python train.py --num_hidden_layers=12 --hidden_size=128 --n_experts=256 --experts_per_token=8 --d_expert=32 --d_shared_expert=0 --hidden_act="geglu" --moe_layers=[2, 3, 4, 5, 6, 7, 8, 9, 10, 11] --router_score="sigmoid" --normalize_top_k=true --routed_scale=2.5 --balance_loss=0.000139 --balance_bias=true --router_noise=0.1 --init_std_router=0.0167 --lr_router=0.00115 --vocab_size=2048 --norm="rmsnorm" --norm_eps=1e-06 --tie_word_embeddings=true --optimizer="muon_variant" --learning_rate=0.00225 --beta1=0.9 --max_grad_norm=0.5 --batch_tokens=131072 --max_seq_len=1024 --train_tokens=598700000 --max_steps=4568 --dataset="wikipedia_en"
Below are experts of layer 3 (counted from 0) of a mixture-of-experts language model. Rows are named router (the router's row for the expert), gate (a neuron's input weights, with its number), up (a neuron's input weights, with its number) and show model dimensions 0-127. Each number is 128 + 24 x the weight over its row's rms, rounded and kept within 0 to 255.
Before each expert's rows: "mostly gets" lists some tokens that are sent to it at least half of the time. This comes from a sample of Wikipedia text that the model never trained on.

# expert 173
mostly gets: "=", "|", "-", "|---|---|", "==", "*"
router [132 177 140 155  96 120 122 116 128  85 129 132 148 148 126 128 149 115 153 112 116 177 115 143 157  96 137 128 177 158 120 153 125 131  87 102 104 127 147 114  54 126 176 151 131 106 161 115 143  99 125 142 109 127 127  98 139 105 107 136 153 125 145 114 140 128 120 170 138 144 120 149 111 158 173 114 114 131 167 122  84 148 100 150 133  82 163 109 177 156 114 120 138 135 138 148 123 114 143 128 135 152  89 103 141 132 120  85 115 159 174 140 129 159 157 124  99 109 137 118 108  71 147 171 134 116 120 121]
gate0 [126 124 103  94 185 125 119 110 111 134  88 136 116 115 182 130 146 133 115 105 141 130 128 100 131 162 127 173  65 171 121 139 117 132 146 130 162 153 145 138  97 126 120 119  82 100  88 114 146 111 128 105 102 133 125 123 108 184 126 142 150 131 103 118 159 113 169 125 141 168 151  91 176 137 121 130 136 123 111 157 119 154 119 151 135 156 139 135  79 142 102 109 115 163 114 129 129 197 114 142 126 114 123 127 173 137 131  82 112 129 120 144 143 132 136 164 173 125 163 101 150 134 130 120 140  82 127 141]
up0 [136 127 136 126 117  70  97 139 118 170  90 129 118 108 109 132  90 163 153 153 147 108 116 156 109 172 114 134 165 143 115 128 172 130 134  87 128 116 106 119  89 139  96 146 137  90 135 123 121 138 152 140 104 143 153 104 123 126 107 104  97 124 173  98  87 152 119 146 135 139 113 120 110 118 119 104 151 156 117 148 140 127 168 151  88  78 167 128 109 103 137 138 153 101 107 102 118  96 131 147 138 188 167 165 152  94  92 111 110 132 144 105  76 140 142  89 160 136 125 129 109 139 110 150 116 123 145 106]

# expert 88
mostly gets: " inter", "la", "ter", "au", "bor", "li"
router [102 156 106 131  89 106 138 108 128 107 100 148 158 166 147 134 117 111 133 110  97 168 137 165 104  99 144 151 152 131 134 119 126 125 108 141 145 118 192 168  97 111 126 158  95 111 133 127 167  84 156 126 126 127 170  86 101 143 117 159 158 103 163 141 120 104 136 140  79 115 149 175 148 168 143 141 109 166 153 118 116 173 113 126 136 139  80  99 139 161 139 128 122 134 120 121 143 116 134 132 134 116  87 117 139 139 123 152 115 158 121 192 138 123 178 162 125 149 123 133 137 129 172 142 120 151 112 125]
gate0 [142 135 129 170 163 118 118  98 114 132  91 156 154 147 169 115 140 103 160 177 140 172 108 149 163 102 155 128 101 117 100 115 133  99 150 114 173 148 120 123 108 184  81 122 128 119 156 157  97 122 146 161 115 140 151 125 114 203 110 142 117 108 148 102 149 149 136 120 108 128 132 134  94 110  96 100 131  96 132 136 130 115 111 174  89 146 122 136 144 183 110 151 161 129  92 154 137 149 123 127 158 103  95 129 111 145 131 126  96 141 110 142 158 101 143 113 159 129 109 177 120 130 124 124 146 139 149 142]
up0 [107 138  97 136 145 110 159 131 129 106 105 143 107 111 146 118 169 116 106 129 148 183  96 139 133  80 166 127 103 100  84 126 121 150 102 122 157 158 112  92 137 125 160 137 162 105 144 117  98 165  97 117 167  82 128 134 134 193 139 107 107 109 122 129 109 127 153 117 139  94 110 103  83 109  90 120 116 150 140 156 101 135 125 158 137 127 124 179 102 150 111 149 149 129 153 134 133 142 127 133 157 154 133 140 100  98 164 154 139 118 185 154 108 113 154 144 168 125 146 135 106 163  97 129 135 105 101 135]

# expert 130
mostly gets: "=", "|", "k", " K", " the"
router [116 161 117 171 112 109 105 122 136  93 136 133 130 145 115 113 146 117 140  99 157 129 107 161 129  74 145 125 128 141 116 175 123 152  83 106 127 123 125 127  68 133 169 159  96 106 167 119 176  98 157 161 114  99 170 122 135  86 115 112 128 141 149 140 156 142 124 140 115 130 121 134 100 150 163 117 132 135 166 115 111 162  84 152 121 125 158 133 123 168 123 154 136 144 139 154 125 143 146 165 170 134 109 135 139  97 119 108  81 141 180 126 141 159 146 107 135  77 167 153 125 130 123 162 125 164 123 123]
gate0 [151 123 122 163 123 148 144  68 146  91 163 124 126 127 191 110 163 129 127 133 167 106 148 182  98 107 131 122 132 127  96 135 131 141 109  93 123 105 137 152 104 102 118 139  89 145 135 149 159 129 169 127 121 128 182 149 138  81 197 145  96 165 130 103 153 124 109 144 112 129  91 133  95 135 115 105 126 144 146 104 134 160 117 119 126 125 133 138 145 128 144 101  99 158 114 153  92 173 135 109 186 137 165 142 137  89 124 130 130 125  99 128 136 169 121  99 116 125 140 165 123 144 123 140 140 121 100 132]
up0 [150 144 136 140 117 116 123 138 131 144 115  99 119 167 132 131 114 125 141 127  91 184 150 141 120 137 111 181 121 148 138 141 109 124 170 104 110 144 147  86 136 141 141 108 133 158 133  67  88 119 125  93 143 154 124 137 117 192 133 159 124  98  84 168  79 141 144 122 139  98  90  98 107 159 123 188 126 112 105 126 116 124 133 116 156 140 133 134  96 116 154 132 138 155 138 149 163 175 144 140 129 105 126 104 111 166 135  89 104 147 148 155 121 108 115 162 183 115 126 108 165 105 131 133 153 110 115 144]

# expert 162
mostly gets: "ea", "na", "if", "no", " very", "val"
router [132 155 126 127 131 133 110  84 136 138 115 150 126 136 133 123  69 121 104  78 128 135 164 151 129 122 134 165 116 142 114 181 147 113  81 105  88 132 123 129 144 180 154 187 154 145 137 161 112  92 158 138 107 139 147 115 142 106 143 138 160  90 161 174 144  99 167 151 108 109 120 114 110  85 160 128 100 163 115 145  96 141 127 136 122 110 130  99 147 118 157 150 162 123 125 140 109 129 144 114 152 128 127  99 166  98 141 107 100 149 126 164 172 107 119 144 120 113 132 129 129 101 157 138 142 163  87 158]
gate0 [132 123 165 131 143  64 122 114 136 163 146 106 113 154 133 116 102 139 159 106 108 122 138 144  96 156 107 159 106 153  91 121 127  76 132  93 141 118 175 165 122 109 149 102 144 110 135  94  96 134 112 176 148 103 122  94 128 128 142 138 164 109 119 153 117 133 155  90 110 150 162 131  95  89 145  91 141 135 156 145 146 144 104 145 116 141 138  96 149 150 122 141 112 109  93 133 161 131 133 153 153 119 163 155 131 163 129 148 153 100 146 115 180  98 141  90 102 123 165 160 148 142 126 125  98  98 132 173]
up0 [105 130  97 162 169 104  89 148 125 126 136 109 148 130 111 110 130  89 126  81 146 153 140 125 124 122 118 109 139 102 162 125 152 140 137 165 111 135 114 143 122 107  90 142 112 112 131 158 101 141  54 120 138 154 143 102 157  94 125 141 152 107  84 120 124 138 138 120 117 139 105 130 117 168 151 150 131 140 126  71 123 102 138 107 181 140  92 110 119 134 182 134 153 144 136 126 116 103 170 123 153 148 120 145 103 135 134 167 100  92 135 154 158 201 133  85 120 122 121 125 150 121 102 129 166 165 135 129]

# expert 110
mostly gets: "ia", "ium", "io", "ina", "ie", "ș"
router [159 152 138 149 121 102 147 120 130  98  95 145 174 150 132 120  97 151 104  73 153  99 176 154 150 114 138 146 126 108 146 140 121 161 112 113 118 139 169 127 112 119 139 177 123 125 149  98 138 107 166 129 100 110 137 148 121 118 123 125 131  97 128 166 105  99 168 182 122 129  76 144 101 129 155 140 120 120 141 120  73 165 145 139 131 125  98  85 130 125 164 115 129 115 131 141  85  93 147 125 127 159 101 164 162 112 168 110 105 118 132 135 110 129 158 154 137 104 117 105 117 109 147 168 189 142 127 119]
gate0 [149  95 163 154 153  87 175 130 127 123  95 101 120 104 111 101  98 161 116 129 160 141 123 180 134 146 149 127 140 100 137 186 132 125 134  99  84 132 115 105 121 164  93 151 123 146 134 111 135 110  98 120 130 115 148 105  88 161 122 149 168 108 153 146 155 143 147 102  94 131 165 171 121  91 139 135 131 141  98 135 113 137 121  97 119 104 124 139 107 118 149 111  97 138 162  95 115 107 121 122 118 146 159 127 117 135 121  72 118 111 122  95  97 128 115 119  93 167  97  61 104 124 144 136 114  90 147 115]
up0 [103 149 126 104 174 128 127 135  61 154  80 100 125  93 128 126 191 131 136 132 123 125 130 141  96 135 154 124 115  90 144 152 121  88 112 134 102 142 104 128 137  86 109 158 111 131 126 144 143 172 132 134 121 122 147 139  98 122 126 138 159 119  97 175 118 134 159 120 136 116 128 134 146 154  99 124  98  92 149 131 125 157 116 149 124 124 125 121 135 170  93 114 107 114 134 121 135 156 136 151 130 131 148 153 139 137 113 136 126 116 197  74 111 137  64 121  86 116 126 184 157 146 116 142 126 126 121  68]

# expert 139
mostly gets: "as", "po", "mb", " As", " may", "di"
router [153 118 101 158  89 123 121 120 135  99 117 131 114 149 132 125  66 133 148 107 118 118 123 164 113 109 137 142 151 139 114 140 124 120  81  90 106 173 154 135 118 141 159 146  93 100 106 122 155 110 132  85 121 135 149  86 103 135  95 112 143  90 117 132 128 124 151 147 122 143 126  96 120 154 109 169  84 126 137 103 121 132 104 112 141 132 117 118 126 123 128 126 133 131 144 145 103 115 133 152 171 113 114 178 150  74 125 118 116 169 147 107  74 183 109 155 112 121 173 101 115 126 170 165 185 129 122 165]
gate0 [163 176 127 169 151 126 137 119 130 139 134 120 109 144  93 156 136 152 100 100 145 135 135 156  92 122 124 142 125 116 128 105 112 168 112 141 129 108 136 136 125  83  89 141 131 109 101 163 122 143 109  85 142 145 116 163  98  99 119 117 138 148 125 117 104 132 134 106 151 128 208 127 105 173 121 174  81 137 123 154 174 119 148 130 109  97 127 113 164 157 121 114 141 119 153 127 124 122  82 146 130 156 123  89 112 124 125 110  91 145 110 103  62 148 143 114 106  80 128 111 130 136 135 169 169 116 110 132]
up0 [140  75  92  97 115 159 157 112  50 122 156 131 123 137 101 150 135 107 165 136 182 163 119 127 151 131 131 150 136 142 114  86 143 116 107 118 152  89 110 137 138 112 117 144 165 126 155 143 110 110 130 137 163  90 112 134 130 144 138 118 143  95  95 115 154 140 139 110 100 124 125 130 141 111 109 131 137 116 201 188 139 134 171 187 122 141 121 105 128 117 111 110 139 120 129 177 143 135 124 174 121 118 159 144 135 146 134 125 127 127 150 132 144  70 145 113 131 118 117 137 117 132 121 134 151  70 110 119]

# expert 90
mostly gets: "ly", "ate", " name", "ative", "ong", " Year"
router [ 95 159  77 146  88 160 142 112 158 103 115 128 108 164  95 109 128 160 166 102 126 142 157 166 129 105 158 115 113  94 117 163  99 158 102  99 103 127 198 162 126 157 134 134 132 115 148 160 121 135 132  93 139 139 138 123 134 136 125 125 174 125 144 145 156 143 147 194 121 154  72 141 138 137 122 102  87 115 114 130 116 118 110 157  93 123 123 100 160 172 106 137 133 138 142 161 122 152 105 150 121 151  91 154 139  91 143 141 109 131 124 164 118 117 117 159 101 110 146 106 112 124 124 134 153 157 131 143]
gate0 [103  98  79 154 127 148 128 109 109  62 168  85 113 133 121 134 119  81 122 123  94 136 138 137 109 122 123 126 109 106 125 140 114 152 116 164 115 127 115 132 162  86 114 188 123 116 139  97 109 105 145 138 120 120 157 118 105 126 114 131 121 143 117 140 121  98 127 117 122 164 118 149 149  85  60 112 130 137 139 168 109 143 140 153 125 125 103 133  96 126 107 114 131 158 119 129 142 149 161 128 138 144 165 154 108 132 115  87  92 140 127 132 105  66 164 125 153 104 126 157 136 181  98 122 142  83 125  79]
up0 [120 119 124 127 116 129 137 122  81  88 107  98 139 131 118 138 133 140 182  91  99 143 103 126 124 120 136  98 100 163 134 158 113 125 103 127 109 108 117 117 164 155 141 142 138 137  94 111 116 174 131 122 144  97 141 154  93 131 155 124 104 119 123 162 191 144 126 121 173 110  89 130 120 154 138  72  93 122 118 181 101 125  90 138 159 128 139 140 146 133 166 147  88 117 110 117 177  87 122 132 108 156  85 166 125 157 105 151 180 147 125 144 130 113 161 135 138 153 128  89 121 149 132 154 144 108 134 140]

# expert 109
mostly gets: "ative", " member", " National", " represent", " Party", " German"
router [ 82 158 108 141 110 122 111 116 156 108 105 140 118 152 147 135 137 139 145  91 118 117 119 140 141 129 123 110 127 113 110 160 110 155 131 158 126 154 184 138 107 148 134 111 129  96 141 169 166 103 152  94 125 133 137 114 151 127 129 179 170 126 123 182 139 144 119 144 100 108  85 105 128 115 126  86  56 160 138 141 102 131 119 181 103 141 156 117 133 144 107 120 113 153 137 135 119 125 141 145 171 142 137 129 126 118 151 115 140 123 136 174 104 171 107 175  70 112 147 135 129 126 170 128 142 142  69 131]
gate0 [104 154 112 134 117 111 119 147 145 167 149 158 159 130 151 149 132 131 141  85 142 142 111 102  78 125 137 105 145 144  94 145 126  96 159 118 165 165 149 139 131 105 117 141 142  96  95 162 165  97 124 165 109 148 142 118  92 141 122 129 125 119 120 145 109 181 129 126 128 185 157 145 167 127 151 128 119 138 149 125 120 163  79 136 110 168 125  99 165 140  90 122 127 114 127 136  99 187 143 134 130 153 130 138 113 153 171 157 144 149 150 156  99 124  98  96  70  97 109 143 138 132 124 124  95 142  93 127]
up0 [187 114 130 168 112 152 140 123 110 131  60 134  93 118 118 134 103 140 132 120  79  89 128 152 141 149 118 115 112 173  97 153 129 177 135 123 125 149  91 140 106 106 114 100 124 155 116 146 164 138 116 131 140 137 164 157  91 136 118 157 117 165 168 182 133 144 127 138 145 156  65 117 143 120  70 133 138 135 138 169 107 159  96 147 111 119 108 100 155 168 110 139 127 100 118 154  94 130 116 108 143  91 126 131 136 127 140 137 121 166 144 154 117 127 131 142 152 143  89 131 125 151 156 112 138 112 121  99]